{"d_model": 512, "experts_per_token": 4, "activation": "swiglu", "balance_loss": 0.0194, "init_std_router": 0.0217, "norm_place": "pre", "rope_fraction": 1.0, "schedule": "cos", "seq_len": 1024, "train_tokens": 1220000000}
Below are experts of layer 10 (counted from 0) of a mixture-of-experts language model. Rows are named router (the router's row for the expert), gate (a neuron's input weights, with its number), up (a neuron's input weights, with its number), down (a neuron's output weights, with its number) and show model dimensions 0-255. Each number is 128 + 32 x the weight over its row's rms, rounded and kept within 0 to 255. Numbers have three digits each.
After each expert's rows: a language model's description of what the expert responds to. This comes from a sample of Wikipedia text that the model never trained on.

# expert 63
router:074144142109151103109100074135134154102086133182126190155129066142169153102195089103123106117154153119068217127103139108175118110186168125131173105152122162125053192162072111163102099091136171176105059080149127066131162112173140103130103180173125155172119152141157153131070138105076089117135128104138118137127121126151042117091153111152088065153112166150096126125133110158113171169098155190103137118120173113105144122171103090111116096147063144102095118080096101162170129159186086101152089078091188126140165129163125122104117152128135111099123098106147131086144177193182102121149057095140127125087141176135119088126083097096150101142082083132134112124099107106075154082129156114096138170153155132123185139112131071135117134148141084124163159103045161106150153197197141
gate0:115134133127140128106069174094121181181046164079121099175167115170123170148150140103171211109141217110114116090173128177130129153122138121131170151164114121136112149144120116104131095156092125127123152149136102125083069077151093094159147160136160135173213192136100107093103068068110123138108145098071120117142105050112116086153115059107127098127101152118132095128112138101119117114087225137182079134126173070158118083135112133157147099175165132110150110115144143144117143205100128134132123145169229100078084167098119073128132153107085118146134079154095128142084140148102111113107084129134120142095044102139152167169105090086156073018156151099140166105133141141166139094183122160090110126137142121148147098095120163235049126069149120099194111121079185112146121128177130
up0:077133146082109134120154192117138152106067157146164127148156093140132137180081112137139186171134148118119146093161110144142080089136114134094169112110163101153068140126112092131137187140140175121130133154114092150054091154126054097198122179180150110190151151211192104102171144040085024103129122164100155116141122172121081091143080140141126133143074122118133117118145152120098122114134165142078092129125157104100088091168104138097143098116108199147151153131145150136078167203131112172131109121159179071141136140145136111111141166109131130112154079098092143145099155191152121103093061127154170175117102110147190183158149130084179103102134122110165118170143150104160148113124117085103166139165100134136171137096123147199087115040145149122135133084071145143182104132127081
down0:100104113096109157135168170126136079026131154162147092114105105128108077177124089117105127145161116133192124144095145133101101145101087150186121141145097118163165085149094112125125108155153124095163108112102076105195071173134053182145102159084198106156071115127160183161113104123120171122075165096156127097153108151131150187162136122151075127187088184112063157092138149056151112102133101076104137141082131100073142156140166173128144061125141077131078130142110121083103080128183152112109135121123102132134115097114094129166135150116124154151089165123108133151084107103134145140152099100102126170160141198110142097107123165120160059082097148182122139159133143166138101151146099143169158082139127102024136115141140109110160081105145129127107175145119064120157110141125105
What it handles: Infobox colons, participles

# expert 46
router:089128146118185130133096112132096145181117107136140177182148123109076107079190114132111069093151153070084139092088141101149073085138157144096174133135091154183122192164078123147078088097153104099108114111122131112125127104099090117142173152151089151110106145070139089192134168127145141112133133108115087167119187098153029123098082052138097120100171088165123143169151160162118157060030143148145108120133142128132129117128100166063136123123058125126137138111134118182139153106181121102129149174108150132107140123129160148136133159178142074137119112082123110115153163161083130206148107128104129067130144136144201121109060121138061063139079129162198140098088172122129163101143152169119133174193126092096123139156127090054118131173158166137094122102048125126153202191120085
gate0:126138201099127186108144092167125058160112074155123124149120146120133097115142141081150111132183140096133155110129183166151117098103140119160149132161089105113067110164134127156126095092076144096139068114131130093098118142225096092137179144118126136061092086134075118142141132160117194085147166081175098109117124119152169145118105092128146207164128119114185152111143123148176081065114143180112073124141124120186112050122143084137138169124127136119158154095115153174106047143146087142074125058164164117105109127116154137110152187115130168201091126140108120139151122159104063168172117100120131147099133142099103116186101152154115088194159126143104103126112177134140153173160090081164131119099080112108139106125106124090115121135093095060134110122146120117109101154102124
up0:130118111070150176156140129129188188100056084129107143095159128123127197150151111151132144093124173110160175117088056162130173111129143085137185140104200136178150136130101137056121140119122119112112135116127120092119093066105129196113097078098154104079198108166143112162147111149140134164082106133106091108171142136136073102133146133137158096143157151146083155152100154053091118184149154144151136152081129104117135114158111121076127159148094084092141093207120121087137097187156072141082133147176070123216157159206106121161124146155200128125147174131107113202131121130142118188114073110173122163082192107139159114128112141157147113140074128148100132095117125098139068068172119139109071121126158177136109148188118139148161084112124113153123180104167112147135149157201143
down0:118098142137197127143113122159064124194077143071119159149205159158135152100086154181122204100142104139117147091186093146137170115173182123163055145207131181090079132134103050160082157135098100154185089117154156171111117114135132123104140063156120097151099104116129080099167152155122120174083123107103114138150118078117089125215159162158121147141149145161089134085113113069095127134086121185132118122123161103138081114109142105192118104088133080182129057197158103122143144148138107099114189131181120147139104149079116065058176102133130116147157146124183184100136108110103127114118171162117043119067160098142144123103085085015161133168126114201124158122097170117118148117147117057121130103137156139128109177075116092136084053109127123190103161158060084172157127121133116
What it handles: Taxonomic Latin endings

# expert 10
router:177137116169110096133071124175160122158120155160110241158164115146178091085164133145192094202136140093093104048128088125180082171175188138155102086149130168150071218206097119177129031130146140113098080138121152095161165161124082098087117079132134120164144119136130092100104141121117157093137112128141113066140136113146107167140140139177100104134083159192101101142152108122104139105148128204103151170161121111121126064174092104112135149130158165071130147063119167120164121061176118088133151162125133124148126125141107179095119149142131101100183085122138125158141124150123154128107092069126127093099120125119103088075088145115077144140168119137172131124087120082041103129134188151063158108146147124115187160111112111125100183120103091046115133130119114171145215164180085
gate0:128179122117087160121106107188105176170120124173139116065166170111118108105088095119148128070171079108138144092114139080194117149171119113164130068072106138136099145124137162082155108143114126092095150150103145111132114169103090067105159147163154107166160216079176146118109077121108142157144112169130133179170173110119104195174125146143115078117098166107181115140137122151109044149126162138206081122114149099132163096111123120146123117113132140118123199168120135088115118132083111171126133130157095140126088119106124112098153126072174168078070120144074111144075179141175176112134138128186160139139111098064161119072079124172116101125120120136155126124126158145110139066165103105095112115150138096204106075159135131123100142148079155151140135184153084139129118125068137
up0:190148126140157092184156139118067219152152156157064116110137162115162143095122144136151158119158135102112097092093143088090098119140103154108166079111151097106155110121133140126159109153063119077079112162073205127139107119099126084067125100125117107123115142138129120097100139111086159140120139108100130175090166135133196163128109137132067176099130117084130134144137151126120113132197094149184148143201113074133124120112084123154131170047147118135151141143096087211106138143106077129126153126108141098103110067152151139080134192114151132100090073125055204143156036144120131135121102150148187192133091046121166116151136160151143160141034184135134136075158121121138097127115142095159166169110064161166064104172129142110160159134121152098160099088128164157142088129139104
down0:139098123172087076056078186092083177103148105147112185090152129101097158085105131138107110086119126155144138149126110165119125084143127119173125094145109125122084164162156195066096144099121097079131161162066076085130174165128171143098165172115170191121110139145148136103112189100148165135005074149074125158151181133140134054121166118111133063105151106157117087117115179178139097102125121125155041134090113120035144145173150130192134143122151115107158128147099138115130150117126199147131118152132138152132152103105182114175121180146111119100093128115105165142108084094135167057175157131185099177134098014097057109150133130141111097130088189086166084114136146111142146064094118104159153152146133104077185117101098108108155072146121176156154136103091157139099163183118143
What it handles: Name-initial word pieces

# expert 57
router:154089154147173158109153097114117119086147199143123167119123134093085114100165126124116115124150187068084145094141101146157137103144164164132167119120159132189125191170107092118125079127114148145098102112209120094123122110127096133139140165128139160113139111095082141179128123129149139124145126147109029105176158126198061085132107113116135112126142122180142123156135120161109155062083157177140116199076159037180147051128095126095101141124059147104151129123079136217128130117118098078117100105165109110110192176121152159092112153180147167198152071156067114105195113108141134207128140093144084076105141133128156148107112084115081156100116079172164156074113100115137169073111174142094149157153121134091199150120157035119110098167139108108100137090112128088177147126132041
gate0:102141119152157096107075039104184165127125158139103131122126201110172137148151141126176099139152156108117109076122124133094167116105146105127117107189122114146098128138173125155125103128102119103095149156121118143134132152151127146117149111135070131142119152116133135074122091112126165159112140091120113118184143139201087112196206066152073085184125099192114111130150135145129115116105110132077135144164162103119175111149103117119073115113151107113125097160117132153146075114126123100153135106159098114081136094164163133157114092145105123135166107110169123110172087109120137126046094108115118161077173107102124181162098119137198195108146127084143141150106169112105155156130046141098160141148124102140121078138157106115115167144093125128079091110112108176149130148198134
up0:087100149082143182143067144129203133116128206091144088133123120177123111105124093096154186104133128128161158148133134130120054097160055166090140195101195153067104109134061095131076121130063118166171133145096145113130100102126158176096162164073180152145143095106138119170134210127082126126093157121144102051091094071112167125105087172128171065118119139116195128119128101120088101170160106130141138116165117104147090188164115152105091099165122174132126070100122157118053145098093112113195128116095183128127167111149114166143126104123140071137114156163122170104107121150092111115161114147072160083147117101053123117156163107123194122168114189097104100120133135104141111163147086103065129120104114109121105141134105090155230119129131154146194128106182169120130116055146146
down0:150122177124187109115159136116077063097166131135126162179109178142148081157098123126132121154108164212145142087151114172160133153121125116178143124164099062099152119147094131164099106154157118210172075206081145082101149128094091114169125154147101099141149086100163117115119207135083149129103131159136158130050072086110144163100122168092111154175107133165109127127023088108169095160158119184175148132130157107155077180134145078095119173088160098129142154128134110111143141096154060097112076106167059086135103115146143097159184123112205117142146122171151131086141097173162115103119101141165112112178117054154084125164072187159111091108135097148151130087146128106151074149171140220104119089137126149104111163117149177097174055076126097111127137145086119129105083107141151
What it handles: Foreign-name syllables, decimals

# expert 34
router:097119097153211122112105079165103106111189115090146157120161154112122149091166141129087077193179176048088130129080100141076104123120181105079203085077086146164136201167108123171103116090183110192067106102116123095099145125127104098121123070138123173145117134079122122154077169098065166074141120174123110105095083058167082178110128065113098100079151115132133101130117118096076147129079128145114084125128148106095134108187076189090123072078142139134098118087143106136147153129148097082111143118061174109115137190207102142084100117166179104107113131088087197114180163126138098146163117112149116129161182117136162097145088055104100135129112106083124143116130109141067137094137174163122108138133153143074200112110106103147127161161115098122127166126106116121148135143154110
gate0:146092086090111115080139064113150128094125179178180119119083148174146100071158149130103149180139166168144119139126135116189163100080133097121149149206181125124070150135102120086147123035171104160182147151100088134135171152139139157071158088113132093206149113121111158158154099087090163080095110108122135094088138146111136193158125142097101125108120125129144143095127091156129102121162064135131095119121137141127131131188127124079127118149148109115109084130117112140156131081137132117123101119088136156113143108134126108113119190077104071157112168153126244123110123137118089056059118112113137080111140119110147094112125153085116127046129168172142192150116136032136144118113143056127136141134158144120086127114111126137110132096104132142129206165198177067129123106119167
up0:129123125109205145129163128116159107098077150088153118067111110094146125132174187103152155124120120143136132125139139107137124155138119140114174164110108101161117193134122129072116162137165134116092103169148096086123107181144083107127133149112165149094132150109147166165071080138089114114096050158146142184095127105110142084167123124095138111148128159095154156122133079153159162097095119127100102126123072107115156132143134091083141159124113150120155111101089092143118120084103023162123190090145066125109101131138089140223104082089169120114117165186234103144127103213087117138147127111113140134175169122137120147187124116084146144116185121146110092119104164103123087123105156203123109133119094121131132168049110170097138199126153140123172143129154137118125122104189100
down0:082138094141151176138157188102126111130130133167112140165120150125114152114108105136153137078081168054136119099109121134133137150104171092139115142096117196152111165087113140152086201123167162178076152128132158095108117108146067168129086133126115158118159141122103143110187149086158101157158044163120121092125112125102155084103085107096116148066157216114156136124173169102158158143109127126106145133106136086132105131080095100113101102118086091096159109124190161149148125166070138143157198153165175122140128126115135129119134123171107129144105126110174122140148095162113089090146130138121132122173164144131141116168125111137129103104160135139115104126150137113170082163158100144109144085153081151108126103185181193105129192113221192110079130150130094145166084156157068
What it handles: Foreign-name pieces and months

# expert 15
router:164158096118103122155100120150079120095145178150218173145099115166109093092202115164106092125121150131092145121073122109158093116145179126103134142154114184166147175183064142168110101065166139196088104117141104071114137130146123160135186158136118119194128135092092148139131095117128132119131077151136109079109129063112058127107089126101075125098165146123110132123151134213136212132149099165169105171131127113080148147138069129092132107166095061119029151107098140145161135077151156151123100184138091149120133135163154134076148100220185101081149078119135132139092041143159167111117070069110134117160093130109180119075103145122119059166105089119144176089118122158144070129104154146145105205160109111111149146118158143141122142136130120154134156145107124114126212182148099
gate0:134136142155095147049121098144135092142105151202146169118144151204069062133131118126169118139151094157139095138106156112073029083116123172136064172120144124115161135112151149181138156142142132144104097083150066111153138151136135191083112147116123138181123082098110139125169092131102157166134117147053052165108105148199125140165124111209154133112117154143080117209092130147114166162142087137102144149139153096205119156127168122156100156162164112159154154149135099099107179108166109134075133202119159108114200090122089115063132136116098149127126121128123150142138089151055128103090122058115092167115133163108134103165135162152140103132119146100140166194104147162109167132152170126150144130126092146165112113181163129092167113156096171204077136105151159164038125131124133
up0:134148099064108132118131133105142124187107182073167075155105108106087213142123122205126148156077197153123153120151097124144155152122130079178119102152139038202114145134116150038119160124139139108148181155137150129136096105123142132090135098146085083091222088102122092152142148179088106126150119103169182109147151182069104168107130174108119154146126127085161123120155104125092130119162106104136141102107109153100114178205107110136130154120095089144146097090117193105125120172132144124098140093128100115141140160123136076179172130107188134133140139103122096119169141135160098134163151109129182177160150092075112114177131110116049155105179077180105091063122100143084098134090111113139105089133100170099173145107113145158109113121142154114161143133118133130150121118096103
down0:147100149077122156127150092180121114088176097127134118100177132182155098159137152154123102151193165148115108129174072161118133131098131097168117144109068136133151125151098101070147106099142165143094078173081146115105130176090089102199130147192178097129129085124154156177107158154129129173102092131136188153087147130062107092108130112122135149144093162142111135140133108085138145128160150121114104132107085172194097142144135093122146149131102154138097108107093196123087193137130068059150102115051099172144126110181092098112168120128134088120123153156099164183153177097131189080125150110143097088164154107178153077174099156117139134113108168190123154121096111115171139133151125129056120118103116099094131178144092141093143163167153135144114152154128177072107137122103093
What it handles: Inner word-root pieces

# expert 25
router:106116125124064107095108078195143150136118085142152207097165079090162130102195106121137080178146153073086138048094107132137108156214201155143114119150116173151107165166113171102123000135140161122081060171124124121210105118132111085124130118123180157111165162129116094173112085145103151093143122128110188105113118086193111131130144123165107052122120186162087103108087117109120117127133118179116154175176160053145159146125092138104164116112078170070157129069101148154161218062133063141111147175101126158135112162114136130107151085148149095123152141093144153146158152189170143182154140120138109094125109160129162102102093156076117104137086107154184139094108134106117118062144184125084103125107156097158186171176121098125117088158087129075147132129082120142164204115136097
gate0:170102167122073064105100116139122180098159166173136122110185161101046164121132034124118076106124124144136124135179097132090200163105135161107162068178126186098140123157117079112139111138067121158147103094104170122122159124163154130109126144126158149168097106124096131068126074088105128125123133149117127142158145091210161066106142124130168146170112126097116143120206131180098115163107071139198137147093124070153145126087094056124089134089163149146124121094155112153116160086074144142130229083199154116153087103125178117138143187119095143119154205095168170138145167154080126123152131113147080094071150147115099113139123156117088117111122133127139100077132112106169153131139161114108072048157124144129134112075116082089106092122095103104108038084068190179136117142109131
up0:109164075112178163183125167091157075172121125143131099073110132078195120140171157167087150154124128117115133129135110109116091080121116100122112153084104127149103153124147120144162156109183115077150093133125140156174094132084139140122146115166175115107134120142142124101123105126151137085130106088139111103123148129106130150106121168159074097178177066148182103092087163131108159131166207104134118147182113140076143143152062150143131120145074139125133118114119100119093129150111052125190149099146082128121178086119073102132114113175141127116130124193123146106093096131131108192185105213146200129108111162117142155112111179118128228158160132155209141170127133129096142092119128091079181143113143114111063130213098084137103134060228142150146108198174161090138141089118116
down0:108180131084130101176137102168113082089129125128126112161086117140139108084108144130140149053175061118137075130184099138100089127135165112141181092117130172116034132155138177137129178127145144161172164193134108121116122136126137087120092120165110156183087139165112132104128242145112108101100127184129147166121186147126119080085130099094113091189113099124136142112093158135119151164145134117158080100106131104082158133138108117128123177144118096155121185117124121110099139158176169070143094116118112161136104176143124125181130107217113114162069117138120168180138120110140119154118097104113110124136154055138157141097094170147122100219108119173143163144115105103171197131124146145120125112072146110144121102161129206095133083139153144174137132097116123136122118171175162
What it handles: Single-letter word starts

# expert 42
router:092120101120130177172142121107122118119125100108100190145107106123128109081139114163129128167206133070103174081066168161141110127177152112117115166064101123166088209164079186090123053124111166153110052141139154093091133114140150111135152186226127119159131104099098141121118146124100131072133140168169156055115101123126091168178089072118108076105189142162103156117107137154099144120180125165148108169108155131121119109132156139098146138153082150012043167076093132180141131124113118125157146199088148119122127172147123122086138152101148122099169102129126102105200130162108165112172140129105114152139141085150157079082054137144117084121162096144174138111125142136129138068150157148115129126165172110096161152112166033071121133107122079184144143125155135079091153122137107
gate1:140092108119081067090121081092126129125117070128142105137131152146071179161140169182103062155138087120113123137140141169106166114160109117093106106126122124146095124151097146108158140103099157180097094140119168119103168133127097050108177138075115135112088117167110160130100107122097135154159080176134090145182112104105150143169114073125116130114163139201142151140135128156112124117147186103173125118132116165156156115130140157188176095075085057136145094077105085147117173111132142157177082107026183101120150183098113160120183093079138104179189159136108121143154111111106136095181069165106085111135175103139135173150121073082132135108128088114094122136113138102183139159145130168122113119141169089161119151065145139179098111098088101124136136123104117128130169113130127
up1:146173084169128108149158148168131104101058140161136134119134117133129149130107154146174158161146118097108116059157185207119102161119152115189095081075142143133167149087102184067119090128162071088136164088140123165136091114171148129164127157172093174150125137144160126134135112205232115108072122074128182131168086173077178161160136151168170113140101097146141140114107130157077146062111087106120113155081154097102131149124157119160091162155101115114134145054119131200168115133142134137094126126117096138069137137113110093116080108113104132087144121118130131110149167193137089126110159098125141097101114181171171129070101134126150187140166173156190100129128222176123122098168139148073175134161142145157116131162160150127168115141157197160106114092098114093149092158127130
down1:106138116111118137159175106164140142109087187116233101146166078135108134211118082088124138115150148161118193111140193146116173142113159164125151130076180084111108128126143106155110129127178103081124112138160125121200079096138166086152165164142107176158141074179098115164144121121115135100073100138111149168169136153111104133108140130129110146144084121134104147081171170121132148099173103103149093115073116115092080132064147122175110141097117087129174108118108146119129166167140092096104137093166114085152096111153121142118153101151138134135199143092128134156085115143038133074112148111183141119148157109129125128143080132138158174186142181098115142056184095122179120114085140085155091097112143134087178063058152106117098140101149137086104114075077130089134073145124102
What it handles: Table column separators

# expert 1
router:097112129097129129085091162134143095111089117122130217109164111153126123086171136148155091140168123106053223144119134153163121148148175164143140111110137185147120121167111142140143084153145078176084117089089114070080139151102098100120140136238089148118116091079113123160118141108132154084115068136124090094056122110155123142119120142150118068119189172164102161099156114119071164101125144174162128157115120103152101110156118122133112095100048122113046119079124168174137166092151132069138166137075119107137152124121121146134128099136144072154176126092093083132122185144146121133124078070155115104167111148127146126107050089077118103160158105145176166120146153161144095132123146163124122137179165102090125161110112071113163118138067091142130158127103067154166119138114070
gate1:136071106110094116146096166132112120137153101091116114122187156180086180085151163124122095122131167101108152111136174151117158096150161098103176090074108186140145107145120089146144112104139170172172173138122113088128120055167101218143119125138071110195099133140092106067145130177152122131104126127115123114145128101116120128090106182118142073091131120105074175118132117185094109162107113172127130186111115126200161106150178141125093128131143178127095069089133074151100148128187137115100146119122182086121092119183109107136120142105135124114098148155088184116116231102103094132115110129058133141065190127122165157123078105122223154189139166126155146133174102134085121052145123095174150179109153213176138168160135150105180152160140140138168100121137154203093148187182128
up1:112155163164106142132136046128122086120081082154152163097116172099150112113094107141130107076099102112126085161116091152120121126124115158161123170129163116088110152118103126081113144108075109143074135071113131139139085208148081109120099144105176173135208121106166096155159085000188145100139109118100130113127182110108123155162116143139128142118161177115202101117154150097178109122123112095179108085141060108088166113106135233131135159162155136125113168151125169106125128136151088112146184163138087188125134123105165081171109135160149190124154126104188077196163105128143135120065124067149122129148190117171153079137141125161076138140106119129121167167086129165123104112095134144096160120122087186092137084186098119161132096103147184073098180128150090109153108097100095
down1:144116138183119131156132133115117158195140098069143127070181142155105129177143158116187184149128108112124131134090142127119088113119079127098121107132104168099168129115143098081175135147135121150164121121127120161180118090136130141153136148089122127126114159067163096108108127164129091096110104092141202127116118063099087184187098103153144141132049135164156114168177110119087120139189056204147100163133156100156117141121105158137129171116159151160157141146175178160085121141128096085124099126112113140109148124125138095118119123141158163146136173148162101111121101139171162121094150114104137118189128127068155087171111145173135143128129150054108152140125092125082131153100060152098076121154127165080158175103127124136133145099139130119113107183161069079105174128089134
What it handles: Line-start list markup

# expert 54
router:085154110085175174146151084148146110102176101146097183087158092095175131141134100113126099116121153050150169101139159120176109125190159140064133149131162125154110169174091169148124065118159143164079072134072094086178153071086081078123150120150081150105131131134113155135103110089123165122128138129090105057130141109143086147118091127136138096097135117130081088073128107153155178078131104185164165179139177114135121115153150139152079159112037104065105112087132160169177104137178143067115081123107156152131089119129131125138133153168147123175126086160158108113120125150097120141060156062086110037116153100129118073127074112098084109132094095128148159074113080106138160166083132146128135155125096077121172133086129084120139098178075120094119229118110125074107174154164074
gate0:103137154155097093125073124197133146099173132133118143071113141132188120151127136148060092119116098094162124072102212095133114097133115150087155136131105117146117116140128089134133132150181143108184122110099131104104090137127087108121149116097150134128138134154149161146141139151172082128143183143160102126075122139116135143157140130126095166091103142168098122166196143093086154093143128121207133130109121087143173103099150093122156127202162119144118142131091098106148135154203193133106110125137069132141108090111060122122075117122132160158094145106150089172164163173075099105133146168111126061125161153165173150164121145116108084149066082089149144179201113107062088128100130152163144147127100103097136078102128192141108139140151104150162154092133195156093124155148106
up0:179124060099119130089149129186184111078079095160112112147182115178089134166133123092130081126138083149095101097154102121108071147166116107092085081099089105142170142156105116110122131095157112137151096099135125124144048160199162085101154140112099068120136094088109119141138123077136112120124074157080105197103183159192142123168117061159123117129127170144141165148121118159118073184125189099073109165115086100179115118120100144123118130157154127123149124143089124115102132117055149139121103112091089145101142128135138156094155138182143192097187092169053195087078121133096112073136100109149099161144116131064126096127140116154152133125098102121084174144113104147153117095084147144139189130143134102205140155126134126146130162112141118116133106108052087077145145179125154
down0:082091062098195119046100168119103120142137110129085109202151120100117165114108168103100094128118181129131129055106130201162186094177131073168125101140174113177118155138115123169129103053074091181103150142087126151142108136089133151081156090136117173148131136116133157082176094087130089161174134121100148161139103118087135132152086135110156138163147112179145084096145140125108063119175098151110099135104118124148124207155169106112129122141098180073106118102118142089083165099064121155096137068070158124109115145119118147102131120178070126107137149182130145125143142119193138067088132088167145133115106106077107130147158135136187094126113137137161077102076200160142118150151144170131172137112119085143129189159136066088120105115087133128117115127097093118133184167132139
What it handles: Past verbs and particles

# expert 60
router:225112136143145095178133101114106100083145122118145197119109089093126104124166118130117136154164160076130131105104150151167064117141203137089141119111135127156083186154079166139128095079161102170161107124145116109141124089099082129140133099180117112121117121103144115186138108145127121095151106200151146141130088070151008131119132086175052105098115148177107069130159109093079125124082151151129122157127146089109145097105121114151128065123000170058180115091093171153111155108143147103164152142184109155174108118135187120089106117171123089122129082136136182126142111144142171134138107132162093140176143164143144141080102137055135167111127133131156152139083123092161095090114155130117083159172114100139198148116132140163088116175096099044135187154089175104089132169153100
gate0:197133182155146173112129093149138125191118061097156184055141114110088141116107092118079071113108205054141133103112165142164129066108169154150111124068113132180082106143167140148111135109158086056083133119159095120098139121087127160117112162098107120173166161111164125120139044130155138137111181158147145100153111107181052149096158163168084184108142150162088113121140130191128097062145155154106132126115110163110118108130122099168113119122140131137158131088112137140102114188098135147191149113153082061105190089138146118132176079124099079125123166149154166091144132093181155111102133159121090144170116123141186137169171135114126146132092146188149154161155152129104147133126126139160040170101136114120174085081170097098066070155079158082138156165136161135154117105116093
up0:091137139086125129109156133092129096104112136197132095148114133098115130125139177162209178073128093139120079141145074069061204147133110116128213099156125162080134137105064171108119126115174192145127178103083183140132124131117138103140095127088156187057153083135169110166101124121136177090133075094175084145145159092105178100115122126134183073142129117081156140155148151103146140103196087130149092102159134096161121150164110119119167179142132172139069148160117137074099133101107137133126136119080152164159113108116135123141117164135159161098111135127166077151104160172131087160140078048180098053067120090189087151127132122180126127091130204095151144110139114142135111132151123082125196113166183101113117099147108137179169149121145124127043083116147096137182156152177144
down0:184098074083099123108039139069111127161134119164126079144131156140131110055175080127142088113126166097158120060167173033110129105116193106114166110149123153126142143156111162107167148122124141082155110171158088109130181140108118141098074147044103109118100142137062181104122136096083147103131097140121104108125117104162135166090110143110111131139108133131129112193111152166151090184098114119140209193140118086110078147152137182155130086144135117150145086139119163126092143154109142124164125155123154139108149143106121127100122086121119117176102124119123157149095203203055100102131112176115166172151128145164148137164084079112084068121060119129112089093159146150136131117157169123107119117076130109110124129076180088114114145089156111131092100135182092105159186085122102
What it handles: Commas and clause punctuation

# expert 9
router:110089075134151176135089147151168120144132129083130150114159149132167111105163130132121164162188190134098108123112128178131131139179186125106117102115121141133099131178088132152082047047175122171076093140096175090136115117098113140120124100147116133110109140060125142133114122135101155086152126159120128068115104133141063132108109126103097087094168187133072104104119116134154121095153179151115111176173159057119147079214099075102101140056093115095081108153082160152174202070128080065133157107123145141070107163106140192145143181124183111093135126094144140130163129156119114168127126079093128129163145134141088114122122098121144085116131103084158107081092137114099106130157166121054090187121104112135167088128127130139116116110113087137113137065094173117115185130113114
gate0:131095137138122096176087132143135109144147106152089148134098137105123094113137164104159182080103072148121149117157106131133111053083138119142064158049160161116047147136083074138155105127125161144146137135130161135149149151093145212093104070172144107130070153074151128115132123062130252127165096104170173169111153104095119137126110097113077084115144115140108102117157152138132073140076136135105119110135141101112089108129100136144106157092102123135138112135082085144151142138091166074123103090145025191184114098080163158175110137119067104140114147119069075128119086190093112116112191129099186160127147112126104093153150128109181155100091097083127098131137188142094112145082161154139146114089156129084167115120148169149086113147067113129117160116101135138135113178130145
up0:136108152123125157109155161165179141130172150107121151173141128137135114104116110147163089129088097085144124119114074114106115136112104076101064153063181141138104149122118052118128141168096116163197134109086140099148163122087176132085126085153165119179161151147196137103084196116110112041084127179076102160131140124131130129143117085150082109158142139125151147118068134100181097182062098144125149076167193147071186111165152116134176158116087166143155134141093123178139102173158168139112104153108137221152122072107140164117089100185089171205107051154137112116166117102131138098077240178129144136100173158043111162092119177126104104142081126109160126163134114152125128123114132055105158145103135154106139150053141080129101144135107116144099114162128154108123122140167148
down0:148178101104101106124159128200131157162071098163116138092117113117109155089145098143139086081122126126124157008202114132053172096127135141134116170174104051104131116187161144050172118152108098141124129150155167109108094137115151175152083115139139142150093131160097119130107160129144130113133163081092095152113090181113156141110078140183137131107152100152096141115133148106173167110104089117132120120112156169158159132136095107142175148112144111093133159122145165126104141159127143110171111163150143156150195169126120101134076064137107128213118105226141146154172122132147116145131157122109146163135148122196131087135077152166137092182135176119109053117116080144046107104141133120164154165097150171212080148067143136090131125145192144127094135143187091133125130093165175
What it handles: Prepositions after verbs

# expert 51
router:123094094104127129128133151104103157160124088123128167142128077166104090090187151139091138152162131126105131120088112164127141133194165113183184118113136129123074138180085092118127056072134120159073047092173149073101096131145085086152133121112159144072092122058087163127095169155119153098114091111182123073130153073118092145104129148140145128120188166120143140132160089217098127127138100173153154136112109091119110113164064111147115159152104123104121154153184151139107134092126060078128115162143099186108128144126087163083081115134132118105103074116135122127156104123098133179106106084139100143162172150101133127051139163080109149128166125124185181150148177047127173095117194135079116142183192109121159170129103108107134118138092088091153136124100120115117134106153114
gate0:137123126087123172118168157151138122146153145152119152167151124164094163149100101153142191104093101166172156045077056144180137140135107129131173162151106143068149136113072165091141094089085081115132116112105115129130114190075162098176170180135177128088080095129127210092099099190103061160139125125131090161138092077086150054137164156085174125098144143096167115127148081110128086162187133151231119189169108097086129120109135155120134086122154092110130140142053122120212159141089115123127170134128107106080136153073119158129168136124123094127108123137131123104104084129150126109128153149105090137159179149161153104130128084104127075123116234097092111114132097126208123127091146118154082132159124124111116181121126052110084068154124176110149137084125158082098160155152142
up0:141123155171202124170165111138135091175145116100094151152137119137131134072129091189204210092081077132099134150174106167134075172163109166142116083173131078111205102167047111117118086126107080126133139150097114140122064174099115121170132154120057162160078083118108122133091143125157133130142177148148077171140150179127152097110118119172085104110118125104159153144139128100125123171169146171160116133185130112148123063147074134132100117124161188117158163170133141106128058176102117092140136126150128119088097147134143107135098123179168122117104088118185100169124119130086091132087059144145106124074146120093150079107174076064128145099168162126130098121157157132108104139075127106125105082129144111116127198145124098099099107136069144150076115100195152124129119167117126
down0:108129123163105124148135165109111123141136155135128126201125193145120127121100149182105081115117110209150145163113097102168128178153130106046128055130112136123147181128063184131144119159063135129128130072052148163125115113176187109124173158122147144098135177137138097133113085142128157117108181107154147106156164089170136144118117183166108041150194192091144156165145065144130146080138076118153155123169150173114075122128169107144165120163081148074171151126109120135100137171126079137114170056120100119109030173089147093185157115146142110116076162082158132137098108116122117164079128129185131146170086116103171153164159099151152110142072114132114081139132086164093046218150112173145107142150126098110123146144197074092112098088145146168090129176090157139109127132079106
What it handles: Of in titles